Experts of a small language model.
Training: 412M tokens, 3724 steps.
Below are experts of layer 2 (counted from 0) of a mixture-of-experts language model. Rows are named router (the router's row for the expert), gate (a neuron's input weights, with its number), up (a neuron's input weights, with its number) and show model dimensions 0-255. Each number is 128 + 32 x the weight over its row's rms, rounded and kept within 0 to 255. Numbers have three digits each.
After each expert's rows: a language model's description of what the expert responds to. This comes from a sample of Wikipedia text that the model never trained on.

# expert 26
router:120135104106094134124119112186161108134116144108092099070015131105151152131094087137104062170081105132110072096118103119157104177107135122101156147101054165116136122121124117147132178105052126087108175106194152132107061190130099107119092122171144144121146085185215102102112106150119010081094129144146068117150130122130154082140101113093151143078124124163072127084113116094095091132117146137064131157058096125163125114119115146080154141086129125145165102155122096103148123131125080177120138173126084120108090200107132135095147103166150103115104131089094119102158157064229141184111096104126140138138128098163160125122101156142142124139100124159152155114120106089120108080073114180173118163151109110114082170124099151170124161112149078145105099106153121086123159098121116
gate0:112125131132094091130097149127088108159091171072149162047112115076121182106101124112134150074108166144154101119161124117143103203151122131091209063110143079075133164117148080094119131096145099125138125077148138110151101078144109144080070060122169117099167166132217107166107118073136140098105075167092131153210140135170127128138065100122111156144154145155174141104140146110167095141171084121064175087110149146158139106102139131136152131115086159073129158132156168128162122142156060127062116146068157121143081132125057093143122134111140109148142082143159085179160130105113114143145090068136124139144124151125131134189123124108191119170081154096137087147150168204130105156095147148172134124105145171112069109124083142169155168083121132088100113166134095104187100117102148
up0:140092130128106119089065109143095164143120149099151151190199113087145099094067148091082102120087097120161144152127091097139113161117046145113134159133140135167106158088164187124082189089184134171117095116123139203110135115178133071152099193157113134103202120101149102132155178144102137131105135077171155143130179123127139130164065126125069117154197142120113136117091077154144101135195099114171162119134161121140154124121125112120059097092087193122085175098174079145172104183133090146087112145147146119128081080123071061167092120133143096123139160127125119059102153090085147145182128111149127146165083100113122108151154131152166115107094090162142140121090147114161182125108174055104132090158174132141118109130069091127094180137125092115093089177167108124121125123133171
Articles and possessive determiners starting noun phrases, mostly the, a, The, an, his, its, their, and possessive 's.

# expert 6
router:112104126132122157117099067131122159125140107114136113110178110133064166117119128106118255127122144116137106111117099108121126130153112130130091102046131143121121114119114154114140150145173137152130180124144192083092177100129100043107126161164131138088143087129169132166117107047140134163136112126110111094139114169169085053121111164128114172152157168190094163152107127123114192146169138138111142093091136149083054095127162071073137137136158160120126044175157085116124117160127082100143205101123179137144143118099125134147189130102110114148095166151106093137109136080142166120118130155112117135132106127137191108082146138149134152122080115114171133114120113119142134084121121120115141133120131129163180022124146115136195111132129180107168131166178169108123003116206139
gate0:157055139113127136124130112102134132189082133142154100161065149140124088108129094116088098107093090191111134149183033079164170158174142084152143136156142142108103094158143130093125092123114104188147166123132148137136170134137130078181146071150180119181130089100127178163111165155169110102152122131091117143184102145112123162148123173145130135108155107154138206158119107118107093128090091099130129108073124114149125161225089126112110076195173101106178072121125091212110126104092103137156181127124162071113138172138086142160102130154089129102105142117126134096117175157120068202112158136113145114126115158138165114092127126134180095043088161149117143172147150136177131137076173105153099135153135156103137143084140071112133081142073121132129125123139133074051131152200138
up0:161165100109214099153170139143128127137143107172121100170121082151130138100059167134110148100153100161136163169109102171130156177163131156144150108172204113152094098082115144104133131102105092176184187102170108184147113168159174179118102105147135148153087123122117140109071091163165155152161132078055138097172112120173132131126182124202116187072167112103147208210103106093109124124135112070155077121136101090137116123144107177110143079099125121156116102142137138165174135112117132173139152127188105150126094124177106117085186141153109166129155082052094084160145147141107133097148188130174148172128168112142127120121128137145113133111139129124040089145081118187193097102100112103200130154135094130141137153111165128126119096137126100163144101163160127163086144117196140
Coordinate symbols (′, °N), plus signs, zeros in tables, taxonomy Kingdom: labels, and word-start pieces like post-hum, comm, Spe, vol.

# expert 36
router:134098111178118169117115147107157097128108149094023101159075139163091191179113134113098134181127102107103135145107176078127157114141146149149105164153153082117097129183129114164116145174113139149158050144113073124138123144099146136133178192116117119163054116142149089125141123111131203106149150119098148080149153149090059072191103156094163132189140168088167194113159082122148199124123169158157116137116092133143125151107108081130141135147159139087088153128142111119166087138122181064115125085125109085050154140116120125155179119137157119209140090070162092142098072113132136119113210115137174091162107130080128156104109067121132152106133089080060127113091144076140094172123150120125115091136094150139194170144156105114161079128088155167171139126130117121122146107130112
gate0:171159155125112140143114096143178075177154122102141116191123175109117155115104119147167097160114068111066077100130105158063147177159134147192086132122132108192148100120148116159124165103097103109110102136137093139117105128160088141095155115145143148142100112109112107130105042113137216145057151171101131103148127106154152065140126138127055111160095111141136166099163103145146076087124148112117126175083145157096147098140143114150150097142111110085165144135126116174097112051154107126091155093118115179103053140142170152065139119107191107147124132123110174128165081166111085087100128131070113232152117126104133142086161095119133104108129144116162109119115132156138129139121191103152123167090111163170168096130144080155198210112170082102156122111116158112211110202141154
up0:173157138136218070140116087115155057109189144082102163166196123123126119124140097114146122144110146125114068167098146191076106164120101151169140107095085104112157149168105139153094208139203186118067119122116157151162118097137087164106101165107065094113089158119113169107157125138123142141106109179210108115127139197123155113122110081143107125159155076107132136153163078117190158169121177140095104134114143140137133140193158159158135146145184116181133107146126110123121088090128119122199131067118108130099099138156176134175129111142112132110112175135101180142139182186041159097063099064190132125121127106157109142123178147140164112059152124145096165200120144144094138146167147114156140129139148152118094118100084128072108135142122099115130105118160091136112156189115133
Plural suffixes such as -s, -es, -ers, -ies, -ations, plus relative and clause words that, which, who, where, there.

# expert 4
router:179132134131087135139149119144126133117119105156087123100126122136204144147120108141151165255144096156108083143111157146137118176145120091167182166126067153184143150120066144113116148116159141105118164113142148131138131094148128078129140121135159138119085122084167145155107121110121070129134114145105131053145103125121141128145110195135120122111120174181092146133050121135102220126101171135124154102178130128086115123110209083175129120161152103142069079076108148137126211115111146191106123134160131163137154115113097098113116118131152138121087142112126133113166147063130154095134106152188146138129145135198178142157053122138140133091113114075135231148138099108116139127152074110130114132092184183071097141109113146244188107107123136098113142120131137141122136189095171
gate0:180131095109171153125135104120136121191132119142080143079141117069184159154146128116131136102122154191082120152174115127159129205142142153119162122085147117142188127164064116162131160103176144128124115148189135108124140093134184111073134168107122164078111163102115135131143124170179073150137111145144084091122073116149175102161171125139120105133108074168138086134112084090106131139192126170155156109141086100153081136164160161161167126156158142124054125083082101139156125092124166046108100073099156123126129123163082104128190080118078137177063155126111069108136159115121109150098138080114153111181092189109125140074121147148107105122136092148131176115075166185115123078118087096140120061121118062119151157125107162070135068156123079081102136145170174150108124071082115
up0:147060116164135120161171115155151099200133173122124138073110127126220195120081118109173098081099163173117138114141147105123107158185149106150138059165099105160080159113111153158065137112132170153137159138155078099152116154119152154118109133139160142077097140182114114166152164132136171152096113143138134115096126159139154145091162159108114101144072167115150135186118156219161144156128170107080141080115101122105127166128150117132078107120150157137196157166092129115130136112101053058092136118074118069142131139104093097105152047195081099141139130099121154098133233091139063078160121136145151126127140097145108152100067097135159090104124132104155117088079139060130137152144067166146149120138162093103131101132170103075102097161138076170127102152150141118144102130162156
Suffix pieces completing a word, mostly verb and adjective endings like -ing, -ed, -able, -ive, -ical, as in overlooking, recessed.

# expert 37
router:076120117103127149066105122133121123119119128114113154076109130118117138129216139162176134215145196120092137114136112164138118165147119101167112100113116125114118140152110126092146108105164137079146109130076142136088164108124131086122147183136178143107111158091217124167128091122125109123132111154119120051169146115148035130133112069144120090179112117191178131083120120125073037153152151142071122134077172138083059114087140100091128192116159117128121104110146139159111134123140101141104166123150205141138137119128104106208108127139137137246158163165100123184146099113128149070119091088160156130140108133101182151141111123186116143125124159115102241115067091134145107095136090102110118118118145114126147106185142088157113151123117150155111178126128178119165135176173129
gate0:149111105150086117078096142130185113150158081130095103125148105142229142174072104147148107168124072150118113073150097121142099128077097139087078168145153141092100153174108133139116112065135160141092100156141070155104078125129099120111118114129129163109102108173129147214129113136168182178126119107139144135161164112154118164108146142207118119138185138136127094080112166121150115168153169124126147165134163073125121171163155189151178116203094081153120146150111130077134158094140104110128108168154168125112107198091136104142142117171153185149126199122059091137109106120169183183112137152145142153143073152117160109132105106201127132100165149113102125129157164117128155069131117125047159069112124205088124122113084097127117125128084127139120097044140122113137070068151166
up0:134151111085172103047098139139088096136108210066057174166156109090083128063174132091152139126141139129108194146104165110130172094065137141162155177111137089102162070136113145122139121136105118165138125115144123133145125117153114150122067115114184097130142113101113139056118115103109082131082105123108118121145173160135111124113128155070071148084119153142105145138116082058136072149114081159121122139143120070167103141069123164097168185113176101136175143204111152153094073101093153118104156119116105098104156122153077132097113183122061117171131112166083114152160124063095114070133145194093157144108138146174099163066120131094147101128161161111154144095095143164157113141111123144085112162080099125108073102163177117152190128114142117127120135197118127119045110090149099
Country, nationality and personal-name tokens such as American, York, USA, French, James, and the lead byte of CJK characters in Chinese or Japanese addresses.

# expert 7
router:061143092187087130129037136161127104080147114148120085113151128149135164122096139163149098199130117105131135126114175102082151135138123139135047176185138129146146112125103143126135122076153126105114066111172136115131175162184145150133097127116159138111063187098211112093130121148151187094125122131054119112084094142147073154182147100111153067143115128112176163072126123109174157161231149177129131103086143142077091082107129119111145123129145156108059149079118141149135153120129085048101077101122134139121154108127106096127125117107139127170126182171111104193151089109056136151126192077121119145122113158077100131127073093104081142114127157094126157122099129101132107092140131113118064176123164086170143079189134159181132136093102149135160175164124119135178110129134106
gate0:102122166127105089198132147159124128108088045127131209138129079128148116179064120165177188126161086175181132100125119093156171127145119087133163100123144188142185138120118124127149145097146091161116131113175093101090181142154131094105072112147160131116139073163205126149149112155138110082113081163147119121109154122158157164194143085098195131129151146124199173083128112178081127122130141184152119119145131167102181191103146063171186103120129160182130145141159156133141144110149115169064165155110153156097156142106067089095142125150125113215084146118107129153102110123120098089089137092115134154108145150177089160143113145117092089109108099136109120100189100102124087133084168108160190138157150147136129144114136142020086153106161096155095165092149105138143129112156117
up0:108122168139136138155133111099155129173079112069194148116140104123046133125150111137166161126198052049094068102171154159086075110123100119122186121104072098127163176094127145185160110188087191113155141088141131072119076148140108151141128139055159118102140135114113154148136135147080123087135101159119142141206156117067160093115098115048118099158142129075117137143116083129101094162104132118155161115090069112100150088125166126138158124081125083150110153101194105156120133124120141105122135174108138133179186164114109140096174087129114132115124108169122097102155140090092177149165177124133148171083105095159154074071124182187127135163122097146143083061155095198157123078121131079118110090130114111088116092146144122100120173132122098130118103124127103154129145081172186
Closing parentheses and braces ending dates or notes, like (2018–2020), plus % signs, States after United, and table labels like Turnout.

# expert 15
router:094128137133116111106115131140129098131107118127135142252142131130112142119150151130154149244120161125111133134113127118095135136159108071123123131159124134121140132153113148107104161132120131092161096084141149133185098114121123075084191086119208147099138175162132170166183118160138132149127104187157141109116118131092091152142111072116180155138122189153161126085112114114121129116085168166097196113145127133074127141110204062141128131132144099147040084164166137154089134132138154159118093123104115113147124100120085086125083126136142138147131204143124129111158131173162121106127150175129173130129127145115100157153112124113121138085159121105109209120102102099136132133145084128084142151239112162138131041221127141170174147118113157119166221083131197123162056120129156
gate0:107081165138105098177083154114133186108085150172125147162151138166149079121125145113145084141117078140114144190137123086117121162142125118102099132090148184143078112154198106165124108136146150141123119137145133081091132087139163139165166102141139203150098113129153158152100122073142174133188145090079102166084122093137141127133115098124119127119186118140088080141102144132096139154192059134132170117147127113146110049064130124140148157117166127098120122178091053106142101132118118051085110119132081098097123118166117100092144121139151126107133181167137110140030163103122119194103172153150146124120134133181091187082072087195104090083168157129134111128136183098148148076168107074156086114149123096130108222119143213112104108166128068089100093111132159149125101165143109
up0:163118131171124146125146202187122131165113198162127120170168079167141137131120114122141098161187118155108082142098127124143099117141125182104140113153123123147156129168122146100146158195113146155161143140158113107136134109134158082121137166104122056191092095062143126161134172101132132096135125107143118072149124110141118165134137123172158164111113156151178116126116117144171099131123079149103170164119165121209121131136115145132134098101111143052150092119145189112136155049097091090112071104143046111110147106136145133082125091095198133113154174168123116049126135089152140127096091151122115136122142150155102100144118133114054111109132087073152102133110120116121181117099100108147152140178120071138183183120078125085121214205137162157106057060079140128150130238131105
Word pieces right after a capital-letter piece inside names and rare words, such as Ch-ief, Pat-ow-ary, aftern-oon, Petrov-V-od-kin.

# expert 35
router:070103118122087129113158018116105172120178111134141121142123121123148093226158186138109206212148139107142083128108135101127110136129076114160158135136137114113140127146073128122123162151154146161157149115117158121146181176148129085096175120172143118121100231029132139115123108131120102166146131112138124130196126224115077163131121090166121158167159155175179158173114078109171176134113168154121118131073111152018119110114110121126136167168178088118093085101123113135130122151070145125112113083095174098120021112096112120128121109114152146127095152144110127146112109131143108091097086091152078143131103136092199127120113115150159161112105127096188124144106117122139129132163145085106118124164145104137141100117128117123173101092138142158172146133167133121142130087201145
gate0:118108093107148188042071104128130177166165109167132090126137132113140169118195147170114135169099087101153124073090151102212118149142160129132108176121127155112092170145095142129127174172135122128147078134091167128125159117153146104210188164134201125141146113100145099144097148126142131160046130135111102129119184103127154172112092137087138124117072141113168066133087115125136129116144131119201166144175199078094137116118067110100146128132075146175115145100111124149148169120119144119161081091152104100145131106119140196135158110149123092174091149196112166143177113115138203166112118108099117110115124153092142133157178220149078127067089181091056165103127152116144105067135101127160159157129100162151145111142115123160077134115067101146140135084137133143089127130127197
up0:122127101122120091184090151144085125149146123104136159140084142219118139130092151126127124134111104109154113135135111101133101153098130157117142086113104134074097042107155114088160102123125105134109173081202073112154153154098077202161162101099172165130136158081111110056149164147189082125154089075134150130117085123131117116088090113145087103105070079156132158126173100093139111170124140179074130066156080152077104128075108126114124107159165134131113091108173136100193115145125194110152111073126140166091188122153076054160113167141119144110157169123095113139130155135104164128179132063159129151155150122085148113207088116161190085135117085102153106165083118100085100168102169126113119122154186098104126145139120096047134124130112178103167115098166173088120156092147139
Content nouns and verbs after possessives or to, like his support, took command, in return, its entry, published, moved.

# expert 11
router:125121114126114127121139146187171159102092129146066156175132120166114133157167138112157140136136057118139133143118104154116196127138128132141139104162133147066129126102125162077164103113171133080086156106112134160096103109151129148111101204103114103145169122057193098110083110139120145081117084089058077117147122144100082124163106127072165189138195133170020126119114121074081150136076130139129148107138167138080078133142234136128136131155173128117119150095159116134102111097129111114117125158099097088150138125133120062073109109129127088048133120143119115143095140087145181080136128173143191128144087143222088162120139122119134137107106117139106134067128175122128151119198129043181148144138123110153048151152099110150153134155124162106076107075175103134146088105157128
gate0:060094109118152179143169156099188124146165170098138150115177130155164116142127165142126092146128069140115113137188089068144119167124129056199095124144176168154117179212168079107152126155130111139125152170127100093128142124143105135192123173197120147133089129092147114140134156102142084177150146113123108141097098105119107195147107174115132084137098102116076186159152115134153151137124103085149147173087118114105139105133092115147136146168087193160113154170146133134153084105121112159133086097134131087138131114123182162202206057123108096167148079118088119138105122155089151136129127091132121152169109148133141151109183152115113122125164171110168150161144144166089172116175197105157128161050084141125157216080126130176149111087074165139128097184075173147120147126084148
up0:113131098123123129114142140119142104106172145134138131120145104145119191107131176152099134117105093126102078113118058141112102128102117170149145130180061170146189132113162072068184080087127110130087146071116179121158066100081161132174121130159209172114072143095171165068083087131162162161139174099103175109188157129135095149157132086111138177149095169158072107148140159164106122122092086121109119121128149207094096162145094133117136124128183147113103105103193077208158099138119085192103128082107057145155121117119128093127081094135132134135057106118150143124121141131132128084144088063120093154129093147135123141152205147148165162118152149112122187121124143121118114131114090053183126116107152197098137142101136126099103104117124149166121049155133101193118100178107113
Quantifiers, numerals and demonstratives opening a noun phrase, such as one of, first single, both, other, such as, this.

# expert 2
router:143116125117111132128132081140130151091124122127129129141144110119122125176107114139102115134138158139127114134132109138103119125145129118142201181089088151146119109136139145165136101135154133129133197126241145123154174192126107111118129108079193146084230125163234161191121118107138143166112138134171162080126090093157127109120115074137133197066122100147179130100122135130109106135069142139097083154103127119058129137131111139140127160173137149164170113215213127158096127144133160130138152015140153132128107139101125140097156132115149121217208139159115102112144122141101121120110097098111105148139106118165252134157094139121135132127134125125144155106104110179128073127138133096122110132095097073158229075115131091151146122143113089127132156073112133128082089115177132
gate0:151121080163102107190153104117191093146095139149101111119093128061139133141107125160124069171140202160156144153119148126075159149087125136162123198134138129191168157090111119125106116095182077103141132103102140121117079114152086116133166119168142128164105089171092148084132146121115126100149123124095130088159151134167109163147094130100125105150204134160110135141106119134126109114184125133153182148059162095127076183069171074178157136149105160148135101084098138119117170149071134159131115063175152110094097177132154095125180132127106152109160127086148190121137098131186167136077159152115139091174120131194118180083100083142129122163157198083129181077100145175086090120091043149172098152138105100093107153136121136127142146049114064097158080131161113115132102158154170
up0:054179128121117138162129105153124139099163104177123069151109110133144130162074111087113103153110178207132141146142114086106140182149109121157096134175143141108159092149120155195163080155155171178138127156089139144147116107150132176122155167117184129129091100089152105122133157159117120104135143136140141083161095213116099064156130211181153105120138107109084104107107143146049138122080133080131143153110069118111100131083145195107105117110123058149143095097128179141109066172121119226143217153093146058148115140066092122126119157065118128147088176180152132157095141124093117144143141167130111114105101151155123152136125076100094165153065102098075094146157125141151108120113142129090077084153121093118095099124082137143178089170163135119145124197122118140128130150172165
Decimal-point fractions after a digit in statistics and coordinates (.7, .5, .85), plus inner word pieces like emb, gener, crit, oint.

# expert 34
router:144109119131130128159162067135152209125146110094115197185092143140076097146175127155116097144136171142129074131133074139146127134133109140161074179142135146092118091209118161114157132147062137088108154141116095142113182087111115111087113188107153167139168149132139144193143110113118147082102112171159123136152173113136133108106083064052129150115153161150164108096135099091072092121113139129096165097103140159072104117117165131093140179101114101122151020199146096162107137148137157130123188148123174139100155122120118131161179126112142135132136167142115121149137161117082122171059149133117098172140074132085105145165137136151127140133206158113112150139121147091165131161182154146151106143195000127131144060180124079101167109080126150125129143165121137134102149132164130
gate0:139139076122119179155173154110113115135159078120134124168205126211127126148119162181090149088118186119086159158151141157098173168102132106139130129085060132133110164118150155140113113155203137091144081174112165074098102122118094133082122151153141111147119130113102083104168103118123137191092125182090108076118128220136072192220164156151147121097103122180111132117144136112100139097130132183103197091058116120129098089045141063160137066101120126101101154101130105124079116121137173169128114160125116102087117052087106081073103137127165095122119112123158152142139167110131126145165107127126104208113115114147115065099137141099124106085095129072124079165169153132142180148151099117102086136148177103128160109093131140140164153094083124139146101140111133142090171109128074
up0:136115127163173184127140130176122099127127109108171094144196131105133139105131165132140127121097204109159149157138110192089168096053079099082163126094081159162159154091101187180124150170124117095155105136125100108112117163103142171145153143157093168120120106104143102115133118101101150113160135195122068129141138133125118150188098157170125078165140120103136109108178109090066084111146130190063159094114094129117138096113062028149113093102138120135111107106174088127079124111136155116094147090159087140117124073116188096101070065134136154098178095122179128138132177116099091156175100147122113145106153127113086053140107154096080150112116126090136121170127151147124190120182087098108092146157180138137132058059143143100153175174167142087122142136104126127093171103048109
Capital letters or opening syllables of foreign proper names in tables and lists (N, E, Z, Than, Ky, Kal, Pon), often after pipes or colons.

# expert 31
router:099156136124138153147165126149139174098097107124097176141132131138149104108145129145111141188127126123082107166131052146058131128195116129162063176074087160141111116171143137099141200163094112099119129137101036119147113123164112081102173196118143153118147177102111115113150106137115085094103060174132154058147178106117084161125115107116099186069103146089106115085074105099146064186079162117092111148152110124099170086112202074109123156118137072118114149194083136135114173099161156141134164143130105101155125154109112089108113135142121136116078097148128145129149138138129108124118155177138130156141129140173196162138121125104144122086184107114108140138168143114145243110141116136142083165190156134152116071209130092168152072100116166110116106160139143156177156183134150
gate0:102155164172126094160128067131137094159097064153100067176149131172179177152081135098135160145115107155132064105178135136147130125096096139083074141170083181106132196102094137111151118104127179104101174167137124109156103102114100061083122175112138118147129156110188130178121134155147114154138141174131127114173133122096139159149139159105167129113161103180166219115142141123211184119097145168121109108121123127149110111169113141154126112143118107146104062091179105138141148076059095085123154085093081130088153144115105141116184145149091140117130154163069203200112144153104125151117075098121111125155098172147142115091095153132153125170127115060109171157145119082135139165111112027162144135045125155132136109139121095076095121131149134124070208127137108127118092139094109
up0:160123132188132131102107145142119138089169136139132099094182135163157152147092126135139107110058109082172142097190095083152142166132107094153115180126114132063096150136096093107160050166159079068068132102142156133152086103094080105075134128155096103135131139158149076116130138118072144127118175133124140090176068101156113115086123050091114120105166156157120119143198156131111100092168159148149128112126138096164112164159128107114134150181132089149106083104153163149163125100153126112117149136172106114188112178167131127126114129157114068171142098126150132157140206112174109130104113147061119124138194190184105135153198168167110100164127150168071187143090133139089145132038116126121128067109136173164159169155108191110118147099103147087089163177177129095083124164127160
Short letter pieces such as ar, e, ol, ro inside foreign names and split words, like Q-ar-akhani, Hyd-ro-electric.

# expert 23
router:190101127125107101139146091122117098190141098123122135097156134135132104180124183136120185141133050143135134112104108093118145159148090132131142121148154128165126127135130153048126125078177149132130101131117114114149114092167142079124099074171184147134094180064164097164140144132133169160105128112074195108167181211122036175135139167133112152178176144160119129162096096065116160131082144123090127132069119150056148155127094146162132098120155137148113110047142100072135164145102188123086131079114105103112067109136142100151148097112156128109084125054127128133123127047130124152117126109168096141142140145114249139126114112140132147128111159072157136134136122062149111108173137086153053136099175176141167085095108112175165102136127156124170153174135121150115139073130144
gate0:173161145146136147112109184165175119168153090130133090163126109100043131140185101098165136148057105160079106131109161109169118128146176139087138122091085138129110158144154073169140118099068118061133112112111129160172081095142142119171133149170137151137091146179164124129165042106131130196127131113164115124108120165103130167094098062090126066140135103161111086147114133136174112133105081107171107102103125189079097141094107182092102176162137065141144119089153105192124117101144135127121044128135110104127070146115105157092066108166117108136154131109134149164073151181127146078178181113163138121149114153109137160170130086134146098142115086201143076141129157119135119162150136098154087146135170109075086152131158145151069126163067166093044152133152161094142089151129079
up0:164107120094098092159137167122110119120079081157111117132150070109154194136131104164137108127220183131178140162103109069139118083128086144123116117099152121134137142099105206061090106132136114152094126136123171157070107089092119103091115150126140158098116101153108121077084198074071165114126104156189154106132111126070101143141162083168174101127122149098138100105088145119160125120177107111114145152161116087149138108194201093153148137148119156090104109150114191117170152132137073067087085196174121104133121110132140115100105084100101110121128109101114112101122085106156136153084097066089062111133094157140148097132122119157155178138126158114178131080144147057105141147131114102092149136154177137164137044125080114107123123078105139095157093096161154130055152164151222
Past participles and verbs after was, have or to, like found, shown, described, released, plus blank table cells in vote tables.

# expert 17
router:078113114105127147132154042142139145112139126126124190164116140098134115186111143144031138148160168124143105130122076122100117075134131150150129125112107099093066102136128137119160082167111129161140173138097108126099177117148110089095089137108110126173072084066179080189132119082127147131101114178135136126145125077168140165108096205114112122134127138132194094205153115127130048147237134124071114136134101141121110079107129140146136172145111125160162075095123113131133079175146092112119233146121142140141090141111117153154136109131143123055112130116128128203133151126105098091126138133082104164123082129154175148096171135138158179140154146139167107125103156148150123158116134083137151151102055156069122126127133085093163076129132175123177145250128094116098151113145123
gate0:088146145171174142140151030107132132102068137158123164208124122144095147108125126107121135158120120192177084095183135105073139107165119118143129090144134132054136104133169158105106103139087111123149104121102144112147154100112110149095162138134111185143131083144176152150147125140068173124181175039132135116137136079133163145190126142137142117098184132126132194168128126096180119176136120159108092067114098119095177145072058176130162166156153152071125115137109094141125136125135080116112092120124130111120183078180184095147134116185143152054136055122101155123136074166109099106095122149078168104123120079134180151122127048165119120144095136116176145093137146140104108133096054101144155159160127148087167171157098195091105104091126156107117133104111127064158138116111077
up0:108133147087176136088161155145134112134173084144139114106167088156166137106128142186112127137139132135133154006128085139210153142088078150143171134127161122161129133102117119110098176077154144134098136075076052136112199134168161085132111169096196142149135154127135094159106124094150119112087109133122115175114132160142085070124155106137168167188113152122108090087127131158138094097131145101097164117134205121151103155128188074124138077119111196119125133131116097126117118135061139172145169187167171131180073130116063148094133121100101119108148122150205137180166111096152102122122170160113070062153138172140122090089085140127174146119178092168122114152165131089139166149120113072161062120102131133164106065083153047150128129140136108096173171117127114145140112136124130
First pieces of words split into several tokens after articles or prepositions, such as am in amplified, dis in disorder, en in enzyme, and New before York.

# expert 22
router:000131119156119121073125107120129156070131108130129152146130148135102138189100122137113121140134132167098117133106134138162122106112120110136145150163100118109135082130105149136150106107130133106174183124192131107107196203147119136115122135077123119121195182149197123152124125128117183110156120111157124119191117099117179052128111123111144202119127181214103117127140136126165097144138137139090119099096143174150165112110079154126133150112128082127137042131158093152140137112125097124152116105128098132121141131108107160104136123137132112204104107164112120170116182116102102077124131108139101129157125125092140126146097134158137136129155134122136172134146101135136080122122097118150115127213126161126255000111134082121222155078122142103115121182139116142102160136131150
gate0:131067091079088148129135136153128099129125192103172110115138099160185116184144154150128094140066127126100138126187058088071116086129096102090124126080142154079091121126127086114130069127129174128096141095133124057160146142144144166170141111151063124112134120086129099177149107082175142118117120138081141118158090126167138174086165172109111125156121096132059165116117158153191145222143155148098143114135189112136119156081126104146158100108160100142117168178125121081108161134109155156108137156127154170128138111153144100172138024160123132104095112176132172122141130112132107119154170100136183067053121115146120146136090115130107096082202148124150180118160175155147149097226087152148182087169168134131172182079139084164136109129115070107133167138131114119120146132144079
up0:169134138094103142151135145159171056114127134135202095135136200168149134128179163151163071121112130135147123115132129108113118074114118155089106143063204131087080067175172112161148063169127150128143176122140145107157150111120118176114112100115120114154096109117149074171147096057156196109109116143100111172121077069142124146141151158124183124114096137125041168144111157132178139181111125157137136169136142099140136124092052099143113093115157101115086152165104163088100174152175149145171117134163167137124119061153149154160125131133117147098109072155157108134117191100124127167160123116112136045063123121144132079141139125177147080126137116103132168138176204134158115126218100104173136123144169152125184114135057078156143089170111156136154180127097108148074149108153103
Capitalized first syllables of place and personal names (Mar, Car, Bar, West, Mal, Mon, Ed), and later pieces like ay, ith, ck.

# expert 38
router:091115113167143137115146133137167141073119123123097148116137113131133101076135121112088135169111145186122147120138048143114153064140135125109204104145115179125127143129109107081119149192100091133109128129134082087125128060125102131104102096172174162123168163172131102200160106150127114143113099142098104115089191127148124110138136203152173153094123149054079140129037111058107188169192086130115164130155201116074141126121132114100126145117160149205055123154111082150104166104130109179142092083122028090117127179091125155105095115140132142113133088147110140122134158167098128139107166167173132140150125138185066152137107137128130132087156131101085185120166102071135114158103075122123118137119141131045155124139117093143106120109105112130101171116134181081144205073160133
gate0:116088119090098144182129131113147164073164107120174106161103129141158170096100004095162094166070172153179100154131118084103185081128128064091106054092081132129159163141133175174135156144168116183149157091124117089147098175168109120160112147126121073153082121100131103092162124099111111166096063143139120201171103147173128131150153158072111098119089131144171139156104147117158120118109137130182130126090137068074126149150086145114122112182144116125088101055090136079119098121126072163110058160167157139112196128121150130128122168182151093121136219151061136153150131125082174089122154136156146120092068150134124091088125146139104131140121180106155145157148124181130182117085139086175067115143105119140109142073126141100130134129158113153127160126139127130143138171111114
up0:130132115056107140107080126110126102109110083096116115193158133120096063112041128148138117157128083093137120129098127128170117139096097133115082121127126186205119111141167124087163141157083129091163119139209118086119176161166081108171172166166133137106158097155114144223144204135113178183126131123102076181135116147107158096064108108088064155123138121121146121088101138173205149158127148165126120099155084105118109140107218116072096124108086169123100134133070113086082108125161104165098106090142072097222069125117100109197100108115098128093163125103178136160089121097112138116132119106092104107121142144143110172136141117137161100117113133140135088163108131120124178124154103117158087154068139083075125107071084107134095093103082137121120110109145144126091068110119129
Two-letter vowel-consonant pieces inside words or names, such as et, at, it, on, im, od, as in nonetheless, Winnetka, Split.

# expert 25
router:112138129116124115130093126145133112100129120136108167120114133137092143099213130137118056207121181108113137200124135146000122141161114114128079137108113117167111142190153125120157125141183143094128101118119076116120089212129128109133139120114194139122160193117119116143146120109129112136128093149113087054113128124097085138136123122062127124119121196110133159101094133088078049150126171163087117136141140146096128026098084032098132148110153106135110172123112122180101088108120186157122168174136152116126126116107104129145142109119117146137119184136127140116118077128131111129128203109108090142139116159111129146130147115153120136089132160107082196098109172151117132100117120157141089144154100095073160169188124117188138167037087162131191176092104149124185126186144130
gate0:194076150106096088183098141134126077152066115171158159161072120057161140072132102202152126112067148158128123115114160164141095125122070078128184093063065143138103128113141095151128096123164145117107130130097117125168090115122101137073103100131144104106156108091074053147170115121167102196156125095129109143125178155162137147164150128110171078102189152125090097177111108141122163150121134115102098160111142068133168153136116115144073155144155146127141100152120187157151117116105159108167176122127114145027120095121098102140111033108125154165169171092081156161130098136092141124122160133145138169146115161134158162124107162124109135132121102096106133214129104174142128136049108163136125156086137096060107102117129108088154142098087132118185119139086192169132086183152129
up0:118177163065177103145135060141169154114097154078075125112157123127135108175164133107092116129159133155102118146153141155155101116161107064129169100129091116173163166069138129139131136169084169081098104154153091107118148131148057124127114117152097139131120109144107093122134109064060130157078113147183175057151129096067125089123105138103089140164109095158100163084041119166128103139125181156150138108116061169142099152086189061100093084147109148129020135090125151148087168178160114137097145186074046131106136162099110086088132142157150141125152112159126102137166090174121156123138091144199091118098143177099155088078143145091133122092094136099100176133127150075096148126131091090109134112146143119136115143140148172124139116138110084067081187135098113120168150114119139
Final syllables of foreign or Latin words and names, especially species and genus names, such as -us, -ia, -is, -um, as in Xantusia or pronotum.